{"n_layer": 12, "d_model": 192, "n_experts": 40, "experts_per_token": 1, "d_expert": 320, "d_shared_expert": 0, "activation": "swiglu", "moe_layers": [1, 3, 5, 7, 9, 11], "router_score": "softmax", "normalize_top_k": false, "routed_scale": 6.32, "balance_loss": 0.00436, "balance_bias": false, "router_z_loss": 0.0001, "init_std_router": 0.0134, "lr_router": 0.00235, "vocab_size": 11993, "norm": "rmsnorm", "norm_eps": 1e-06, "tie_embeddings": false, "optimizer": "soap_variant", "lr": 0.00811, "beta1": 0.95, "beta2": 0.99, "grad_clip": 0.5, "batch_tokens": 131072, "seq_len": 768, "train_tokens": 379600000, "steps": 2897, "dataset": "wikipedia_en"}
Below are experts of layer 9 (counted from 0) of a mixture-of-experts language model. Rows are named router (the router's row for the expert), gate (a neuron's input weights, with its number), up (a neuron's input weights, with its number), down (a neuron's output weights, with its number) and show model dimensions 0-191. Each number is 500 + 40 x the weight over its row's rms, rounded and kept within 0 to 999. Numbers have three digits each.
After each expert's rows: "raises" lists some tokens whose logits its average output raises strongly, later layers aside; "gets" lists some tokens that make up at least twice as much of what it gets as of all text. This comes from a sample of Wikipedia text that the model never trained on. Tokens count by the router's weight.

# expert 37
router:559543468564470576534500518503545557499558558574479461501532576568471496602457561464535564516477533495513522571567450535473469491554464513570434490487522546515500442461520530517521570492498546516586446527451509538469489533556541562478518519573490494462563475520438470456499529491522547471503530575482500478439487493489546489482505572537456457478515510509436454473418508478527552400473433520481504462542568502446498553510505533485522499503399510507502492474509524468480504476505456541532495566471475497529456517538487455518520492479482450509510392556507473472488478475506576449
gate7:494489536485408475478504479553525533491505530506502429525477499546505545492496500371543481483530536441489481484569516490446478446493533462455512520459507488560501509540479430532462519575550559535567560425469481448470490459473457556509446497554483451435417475520473482417507571463496523489522542493492484492544612520456520513550478501535465532493485502426509445410450503460512534500484479429529519500502486588526490564492481535494525466554506513493447506390443507518503419465458459475458553493514474500522454499578434463465550533471497512485443523459478531440450467488471480489
up7:464543510507481573506525483489539492515535447564572534497502479497480486476563503558496521505480475588561523519491464506508563571491482545449485594488487495529518560491521568527506459380490462476446495560511505528510504527481492478464452446495493536490567550482500511423531457557506467540472505496503479493445379557507421545485528547446490496474508518543545529464537523538438482578461534519471479519473482495470524565523467530478487497508517522537629525581494501475483583534484559491539419513504498510511482558438545521506437449546493534455593499518500487572488520475570550495
down7:477550477441418470474452489489468527443471520450496445563554388432496511506465531480450512490505473488560491519523442547521526507508528470505406561486519407550478492478511480510528593515457443511458496575457469544547472526524506521517472523524487497554548487505411429506499480479516578525539552493491499563450423461560519505485509449471559567497414502510511531494532484530487513598497505562491468538496522500466522489564500582483473471528511504557545578472533459508530455509526511510545494568551536559544458519541514538510520519508502520496467537590518533544510507524599491430
raises: " |", "\n", " (", " and"
gets: ")", "\"", ".", "),", "===", "=="

# expert 26
router:554522514569520532446513510501578526525580488514586498476517537498461484589449508469500527490525527443496511493575502461476479517486528441517451518436574581504546524488481523523549539435493505560570474520455509484432514496444527587503494539518503496502497397511487488393479491475525548501501511502480447489478454525520545463481431571495481466464524476484465384366483544530542519486434412561459490449495626478471508473521476490507499523573487440494502509494551526474476523479476461578469531525511467541468497481555502500541496465493477506490492453463541492468513503473551509532
gate3:520521467529463466503497440498498537524452550486470521482545549555520485450518489464589487521486515530489433524489548525462523454495483490509501458570431546492492545504491520551598489566498540501430477441460494563435505508525538560449545530475521410475513446516495542500447495456449364534454533523565523495552497507542504512505496461413504520550431534489499550413505460576502537413523472516494569492514439460472512427503504572488501522524577472551460489457569590505498509551450471466480529506514435487593464535482493504488510493466452531507507464561495521475493436490502491486
up3:409500441547462546447492479491505453459483487466490519515481480518538504413517454509443505399528494457468480524569475482546513546466427573511526528499565491538514525565484586476454631479475543585517482478505435498527502511547485530456530443503479464521484478475565449521455457450549473480502466508478491481498520421538546505475522476519495536558480504497484502561552484435514507506548519467558531473435451493504485506453503567456544568488465476407540440545501376488493497510445477507482569506493531525493482517575471501542410503511483458496489489490543553445496540456501449541
down3:445520557494487527509529520519583465428566486505489419504504474567522515548479462449469561440462505518519530476522561443520562552463574497473432471546515494496560529485477544507540502452475512495572480454461526542517479510512381509513501575522498557541468460499429436543537504534507463585450535494506537472513510513468445479475575579501551532450493498526509537493494482467523492548487496494489510550510484473513448549506479457490495504443537451517585524484446493527529490477518423369458550508541510457503497517489546487489491581580492512536391500465486432521473577520479494467
raises: "0", "1", "4", "2", "5", "3"
gets: "1", "2", "3", "4", "5", "6"

# expert 33
router:525531526574458510522465547475569519482532516577538516444507496523511557560448492525514542467494528497419474548533456458467543503473495439511456560465552520472530521520485462504521535511462525544480495544461513525526542458546517467547553573517485498455563436545451445430488530370550510462443539516473512500482424486395527470440416495530505491468503419506505434501456560507492556492473474602549509487505505525506541487468535517576505554529442451565450495501522535446484521497497488503527493593549453530506465493523507506540462478467454464551592499495511509518559500477438535539
gate5:486413388456535458507532501464498494490500503400486528520472495479523457498433543490526529522443469447477528538576489525501481455494453497562600525486511475482552521557504514524555496542483482413474461476460577507494439473465463550458456501489475564527532484447543452496522520498502469542479478528494485462463489496534511480494479493515523551500546525562423511487412541464495518504578533540495553508441473544452491549508535544596486507451548557571466502487469414469482507506497443462544494584517491507544506534534613481564542526477494529536468590510466474443553481517490522574
up5:474505504522521513461507485437526481447489491518541550528468456438562529493522480464603427445511492541531567489526524458563485517489501489430493460477555516490509581526437463465536478505544486485556448480393426528495485483513570568523516523437483445506581455581520538516400526534472530559434467570539505477538509516492433519496578496492478522444489470495512477527457482419562461527451528421518476527509452472515556519503457553563453491522498496520534497452464463422547537505483554472498435510523553527527510510533524521446538490580434512551529475518445522468511516458462491520
down5:506468441538582518513509506499507351460530533532547524511518457499470517523528490418506511563489553483440486517440572560538520509515582482572516548520450408481481553526527457401533507460527512505516451544505474527493449535459442469490464467495467490481480532551516527484578574449526486507446461474529513548464531489488496502533493570553451496485488451491526514589477556563475511476521504561496528462583448492491483549528419509559454549466454455455491572516510457476481435516553482509448501489482520442510513492550488509445431489524425512504473484466448490490499513512590467522
raises: ",", ".", " –", " and", " |", " ("
gets: "th", "st", "h", "nd", "d", "ith"

# expert 39
router:563538505508469502472445553456588519484562527487484486490489566497496534588539489453499484582490483462453491488528453465473505487545482512541486556423488499504549474509531527512575525438437481490564505497475470497530532519456566543537462482483535509533537382505437480448449501442539541447469549530447449547475507488503496475432443542526469480486550484482471415438467525498489497446433425550529492491438562527450538468508523531561448498515524479514490487468473496434474492419519511598523529536467470532502474509570501501579543471513512479573490482524465424452545434462554545534
gate3:524538487590554511503540459506601462438556576473526490487498522463533472609402424431496512582539396518468420505513492501458543540500537530554494535530512457500566539447546462484479481460431447530562516508469525557502469543471465500521493456563440482475473551515534491550518494480461497483527483536481491493556529518489494493515472538517445500512522491430572551542481485486540537518452501520492545465476446528458533529515554477509461500539484508476548505490466520448524491495460533561500526397477544481484490522463553473487440422485445525449500501554463449415490558420481515488
up3:533493520428562479519474537539531486538490454455468522483534569486447288532509501468522544506465469541488470519488450527521502512504505556543554463419495494525514432558487505542542524550478499483455470488537507485509473503473451506472520541510537488511455469454549460479491462533539500489544522482506527525524416534567470488521468506522480489489527579499490601597493475486451492480469541460516463518540486472519505454520427509455506533445458471468483645438505476507501513478445486542476532546502434513479539580506555552474456584492519503465547542481542550512500467486475549478
down3:563549516476477526528456485475566544462529542469514544493520472560579528501453553488507524486512549533475483501516484488529402403443460501546448398575473502480559463548488534453520501512638489498503532477511448495503530497528481456528461554508567450502472500502523427506472494482517487501516448571484523463541507480445464413435565545464474449516479508487514535545470483590472497475482469452547463400522477596442488527543496550516486525495464513483488497515563462465523510497503477483533558503476445509376529448494475444524478489486454449491491557480512497532455491544559518538
raises: ".", "ail", "enn", "ah"
gets: " L", " W", " R", " M", " S", " P"

# expert 1
router:570477469564519594497484551478525468511516564534478509446476599493487513604450498513502547499520518455466543489525493487455513453538534497539397473464559506454508484462479499504534542490486493562564473582471495491525486521488541578492548471555511480498502435485460485456498528470523536495495545555514491438404470483467575497496403576568476476453469456469461431443394539503508485454428437545492528460512535539482467552527483525500413536451452509482385481508500485440504496493483480548484527533485458524476475501499478486494521470503498411490532466489545491476525509475520578488
gate10:411389504510459429583584481573539429487536545474469523541542491496478446478477487499499444569463563476575508456548468497443493601555479499468555579457520515526573497451591501470488505559481511476505551457467497523493462541506542501554550471487410554450459475517481510450468590487459496483582519485535470476446469513521502511528506487488569540449514516508596495482492493522577517502513481518553498454482506466471503531510477411497503517582546520524561498542484465544467526548568516553509467531502558523523470490468537481469514510495499536443484528521491472505461476486446501458
up10:516579496449582506494452530498462537457469421483535491476458514539503551553586530535420497502494524483431513556462505511514536514473509490524416472429520509517514527509448507500535500486476492519465462469537430516487550511548474526476403541519543426524542551412484496510568494505454488485491459539497460483529483508581497436505521444479492448546486408404433469534500439516429497540482451425488526495490445518514521497489484530475493507430466506445505547555447514498521467470449461430453460513465527461559501506506525454531497499520456448603515446461480529546580472537579503523
down10:535565433494490538450451489480554525450501536498437473519500455476447494494461536537445509573515503553474471472494541455478511491517528492411402519436419520506493456486474483524493502455470500531495470538485534540534508475506546450535528545482517459495489506490495498521479513521482536501495510458527527507478527485592463563469506448502508480515594465462519505425512456477537518493564459429569462522437521481468552517497437510490530516522552417623488486543536473498537587509520484447534476504519537507490562581480497481540500468489552471463519486594497546510398582629445497461
raises: " |", " (", ",", ";", ".", "\n"
gets: "0", "5", "6", "4", "7", "8"

# expert 19
router:486508517521486603430496585467568481468548518496531474515494530491528521546507508481527528506554526440446490440521489502508448457487528466587495522454574488504510550547500522617486497476461537494526517486501465543487459538440530562453551524550456518549548393534451419506454504506496532464533565518496482520414476519516528505443447535548483487480465484463522437471482544525573563463498481458563542495527556523490490524548461546537528482480425468489492511497538504482450516420472541601453509600568499483494449454519427472504537468502528495486508525493513408517488481486551552528
gate4:530508510529565526528458555554509523483487529497554392395494480516501471435505452501518490500596532417518531506481500520514482451509465518538442481549506512448504453498425447532504432556490494478520464491539542480525494547483596543560588519518450543445437536499577482467446494482463508468558530497484484574494529497541486576477493451543560484575500531547541461409460448440539526501533544523440484461476578478531493553488528516509454494520471485553479505482488506434564494492544527506546570559474536462544555494560444527470479491535494434543473531468450497508447491487461529533
up4:489554456518493510500482496499552508491532523428520600547461462529634550532484446533526441449488482458505450549530474434499523470483509470423479499525513494539525559499397444467499467501520484468406501499519529480526548495521515520544632495487476504440522465571519528527503441518501511519569510500460457547590468492488430497497462435515448504526508421514516518484463544518532499517534505498508469533539488506486461511546522548439519489531507527497481537417545453469482448459498471473464482563436524504506575536521601521435533564481522492584477502419516481471473503507520426523
down4:508486569551474467545385439430520428535431501469572501475572449519537494519498449526487526491511459496504478499437480406432481519489432490507490495514582486543530492529471445423462547446570480538512546489534501569478554548511491459522555385483532515513476460480522566535488494513448505478433477466551430522445493534522466487578486509467525503484509492480455473488489492408532520439525476496514502433493537443510421496510580482461487476458472468476475484510513530594491543477541538457456460479460589492494484501524495551528519571479506478476463464510448476534455516488506564551
raises: "-", "h", " |", "\n", " ", " D"
gets: " ex", "o", "i", " pro", " comp", " Ex"

# expert 6
router:540513485547526554437475547445551557515520512541533517476495546553457502561457560478495555530496551531466573504546461499491477465518504484517470556517518543458533510507567504542569547455446495527537433566477493523470474492466535547497517575569535551455543456521481466468455548432533548466459548497467457514479453541472562466442458527521516473429438466488433467467453563534537508485434445542535532462474576501443487456546494575571472508512451461559456516458506464463469497446459467530515520534536472562454436500554493485566545476450502443534532443448511458459518468453539559503
gate8:547479530590499426532485431453505487551447488437548488487506505507471483472563552512499514543491477506487504437543497516468450481453539497534477515476502561523461503542535489496482521477492491458434448491565508497419604494494530538456523473522498476431470458492453478475579560554498533491578468491474553511533434549488485479601418497570490463455480517537446503502528526444538505511487566522479525444585494496452591602494521516499523523403501489517495450384497546469431504540504564536555536556446545525552459504507502492500566485514478494465503489469486521481515518506504558443
up8:500460520522446447589533502486519492538485446499469508524541427560561513437461509482543502451548555534515502513531578538477470482441528463523494546413468472463495516490442448492468618493514449496580407559451512511489493478535495448454396603426497521521485465494480451429529461443514443460481529510455536507442481441486472549517481472508484457491479477472494519510519464515531494509509588506529472445461514535552570451460507540489465479570492482441569507542510475479565501479454512550499465475522542462464453491467526543535546539541485528458452494597546520472496506461515516452
down8:530516522492521436483528497505480452463561526514485470500489544476539499493488474493521492482441504504527518568390455506485468488516437490484536443415527510470467525475509446461515557559463554477480473501474497539489487429504542582486476477417511581538538493553403451483470446480536479524519490544452550495515544436502508547516458484414459494486510521504489514507457482518506477520494473486499422513483482505456510537535523446555468532498398528569528501533505519605422440503447539544541468485539390495425490528444543491486525394475551492497442500456487464442503434508566574480
raises: " /", ");", " from", ")", ";"
gets: ",", "0", "9", " him", " them", " moved"

# expert 15
router:497539467554445565446451506440545561497545486568527499496422519472475478583518506480462504580510552441493530503549448486507513445469468496596468575475486523576467518528442531554515521457461447534516496477420513478487541534416560532466458495486516528538518381499502460452443531494532518484499519562415453488545452568522508497480400519540471453490488529468484457426499568545525492482509436564479523519513538512462529546549494535516490507519499493537517509490494488437464530475408471588500471537475489507430551449519454530524539496489556453480518508523522491472489441444520497542
gate2:478486523450510534471481566486481507556559508551473551426475533511506524502477521456538502421554532494484539536495540511585515512545457455465604485580497470555496490515535460549431531520469484572547497507540524519517530564506470492431488489513476484529501491485569491473419543551440496498477489497458488493471471479572471564449511506506541531521453523544503458483490545531595482514524476494467502480582408560484529553525436466504486512535456472417490559471467482460513557507498420516437483499517442492513390473519492448470550541445571435467521499536441499449581507524458445472
up2:511479453513505496506463480519527528431596433467510556493574480558497532566423502547447518478554448449497514556506488530544485520486567550511499493499509531514488506519479443469496512462511509500545529504530538525505478479431496522533425464479437566542459451420489436515454510526501454442497488499537431527523490591554476537474478459454420497510533528557526492471488554580553498459519613511534517469487465506508538520417460461543515534522480463494542507519554503459501537433549516497538517465488467474517542566427482591454559508463573504473485453472519533602589470516505539512
down2:548523509477504516481553446522462441463543491543547501500505504448504466495495514538554528510552527492502495493490449472432510562518536511551543440506522540522521553524452482567414475535525465506422434446541595491517479530510450489482508514641472493467580453479471479531554443542486486482510486548491507517619560454509505513521542526437522520538514546519467547529474447550532492539508492466531518519441414537435499480481468450502487476481475547469438450463468534520498521529486461573510513488480585529473565556476458505488556551527412503518450481492468502444473533458508533618
raises: ".", "ly", "man", "y", "F", "B"
gets: " A", " E", " U", " O", "A", " I"

# expert 17
router:536528484542473561423483503481619558456516528567558485485482538515439539499510551457498522512489483529514515504578490471477505419531524498579442541444527543487540439513528471559552498464472488502483485485517546559450521477445553483442493489504502510448490395478439439463505555462513489424479520546487522539510507525418508499437424535544437447508537502481551410425469557559490542448453496578512513502537540456497479480523547498526521447460465473545459508510580540471481471465475474577480493545535494547464546509463459445459571474438493505491463487527546544473484464489503526520
gate9:605464563552505565490481548480406559537561469581531474514529530488475510415448543500501480444521458491429534489450422503542539556454568497536534512445474456561476479495526531436563531518508516533481482488468453510463525487488439469505448517457496546403540551497504461475532422469530516487444461505504554536498497447587497533483468512464475539517477535492441479500536543543517492510475567493516522523525418549476447394545479512480489478513467519453494531431439444438527484530475487537496517511470543521486452554519419497472540580493478533516466553499591496482475517513512491476
up9:583466567501534552484524531437441534492530469517495495544547517498460547419465564491442487483489495518478528530459428522543508533514568469485501522483470509495454463479526527490564457511516598570484506454463493527552499477499437495581450451477478508430596544457520480494449501528526521511449465419522479527488495488543424483512454533567456548524434574518517498498474489542463549518480605561517585489484418552454464474537511510507479469561493527472537464497536509489537550507473554490484542493477612564475438449464490447514518599480491527503528522540515481499449538541522492482
down9:484490486482539522462511523498596536452570492550546473497474445418452463502452428475484512479471412572450462441485502538479543471507479502447548509453520498490561464551480512498523399473481592458444561495536522478501502443517461449545462497553479526497497542462475525534547499494517516499436508522495556498447479511425561513490531488528466488521562442535584537537516466485546568475423552532414441528495551487543489461450448461472512553510500478511500536486520550561444443496534532513462454407468520528534588556496522574498420515521506550537479517525515443502500534511534521530
raises: "1", "2", "m", "S", "3", "P"
gets: " (", "-", "–", "/", " \"", "("

# expert 18
router:540500536534484510420458525435534487507590542592574528469565524548537539554472546528485539483529534493491540510550439507472484499518486490521456566462512500455477484525501500542483540470500471523506475551464471524470561438505602506510515449540487478461570445482504449472476505441563557409503527484494477538478469545511530503445464515538494466468547530473518451513432567530521502466482423526474498496486488446446450534506488512633508465476440448514478530479469443460416540460440492554490472561466445576492474484488473535578531499409543414503521469501493487500488529518481559506
gate2:520594478524554481454477510477543473531536507492502500414497507491480488508538478460499522524509549488444481505528540606534400500486493529497568534508577544526504512472531461519435578462442468460571509518499529489524498541483495465487541542472442516371602402529502527468505459467474495512543528505525475482501520525433461470518509506464406492481483548515512469547487439501423516534552444491505505506511532506503521413503475497559515532456458454528616470502467531438458552482469421452442500475468513519473540529499467466507514482536519474555474563587481496440556501511444480545
up2:488403534440427546504490506475515541494479576541498503503572447574471495520504541536438469517494477539545525480514477404445561505441458497538381506480439459476515470524480517489466459469593523512483480561518473499491492490514518549478506477533516506624495552513495512536535504517482502531482510499443496501485480525471535529484466479507548527439486464470502495463462558431553478487469521501566525517490497498487486541514542524499401429551525569431450560561509463446535444524485572488622490490502433502528466499489489508529518522433422541452552449475558495532449471510542458466
down2:489492528503520508509460483503584472609533513555496450539493477503530507489485467553442503505555497559502524445490493563534514474479483515518520533429544453450560543540524500523469479467483511512482524498464410442523462532531436397412529516439504519497655584449511481553590512509527459489547527528527501467504498515506513498483476473565498472559584456526457469555523515568501435494505592449486531506462496503520496561603523533550534501484464491497443478518486522530529450459453551503484430484525450474536463492502434524533527501545555487529534484564540475483485472540477451528
raises: ",", " T", "-", " |", " and"
gets: "ian", "an", "i", "u", " American", " United"

# expert 2
router:531506490548530551436485536450540550519524518546525524474496537558455511557453564476485555534508547515461570504558468496503485464504489491515469554504524549454537502505568509549572546460441486525541435568473490521475480493472541547500521569569531549453550447522470459462442539442538533473464553506463452510471451549479561461444459530522508468430443467481427472466455563537535502485427453548541531459471560495437489454549493585566468508522458459548458519451512459458478506457461469533527519543542476563455430490554498479557542471459507447534521452451515460464520472456541565505
gate0:506553499458525520524529470528541483493536512549468530456517497576584516502478491526533435553515540458495522498528545525500441508491524473517463440458534463496466448516548394486496511474484523484582467519496556500458571460487440482505469529453522541490521493446447471481456540567541459504516494517485480511485482508502410547471541567464458486555485516496479478451537559550463583485515525563616483537474506477507455502596497521506513545480469512526450535417515489492540551526492494552463489493477434542497544576460563505471572558558590551424506497512444491616456527455514533492
up0:497446408527525574495555559505471518445553592425489480521532485509545472526449495516452577438502474495566446535493511484517535550480510529567434582541533420499534458466546556475499575509515552504526572452550440541480441540511548484521479519569487477441471518500523524501541469484486494461498558522507425467429398550512526444559514515482415555451503496460489459456468479479488513468484470470443429495568477521521500453504548507452458498531528539522478511578561518515500550518487490504439519461517477520527510486532420512490508443455461464525517439534541447483542476550516493474
down0:439480506459486448449468486595484599431432550500533511500576466450448583513513465458519501480504498445489503526494480558449495479499590485619554500483518500514527483496525486531479545481533480509532587514526564561482541535431491545535483460523543429489522499455462467516435532588445490528493471512546479522505556503479508501522463454549507509580549525485521504538548493401479515492485515484540561521445488549566513490567503481603469543483496452489525514482480459513511472531484455543442500511514544491523452436467525508517485544540572485459493509515508495557500460420556594519
raises: "n", "in", "ale"
gets: ".", "s", " due", "8", " to", "History"

# expert 22
router:527540529575490492469481564524592498536481527535512500427493533522485483534517488524510532598466477443470557520508486502513535461489491491535486550452570563454521492480496475537500562491466509466565494521497543529489530477502542505464542477515496552494533336517445457479482507415514559473429530494448434503447464476545539489491452563545543463480413493431522397398483496516550522445515490525497576462495592514506429532503560523521520518530483440505433519501491455455504485446482462511532569550562492522509480452554484538466527498491552448509485498566486497502514478489499551524
gate4:590551551530565490466453481508492482552479521492490483520494519489474491548498577447528502499498439477485556505460432565571493504529435454551533501476571459571519505476439524477533546504561431471453470440470440456468465497489519496413444500506528506479512558449481524570503522546458555503564488501429523532450508521469579590513455509465462472427486498501427427555528502485548500497436476477476500537477516511503522482535503546421506490464479559414459473499451579524500488494471488539443475484454421581457468537502481518466501447460510549526551427572495494489536497450498542523
up4:469527534528548496570500512521523480516512496512537489406472520422515597551538445510538495520504504495563537427530540432506459602454591515457479470558446523483489489453489531542482527408505493518527558436504489467544461508494506507466526508439434484533499508465542523482564461480538501535474539490518451557554499440429551501415551374420436435501461521538464549500490497593506465489539543489481520447479465494470487475441518439542542535563530488513456490491559469479529456475479530515473480485495507428452518562480504508524487521476492478521484578418560501519497516499505538487
down4:523475533548519541453533469495437500567496515494493490497478511455505590562488460564454533424494556491514455506536535446518543564510456504452519518599592513497466490432542572480433490400470575486568531536579536513500540471505471465476450482477506485480475501508598488503482491569465514539516461497586450516509494481503542522402513506448542445536485526533537428466514566533507497522462537584523565462517489551549525530467536483506468501493487514602503515539488457503532524497506445453538478510496503502510430466488452566512585529507537445555519519500500486508505438454567480472
raises: "ay", "un", "ain", "ash", "ag", "ut"
gets: " t", " m", " r", " f", " c", " h"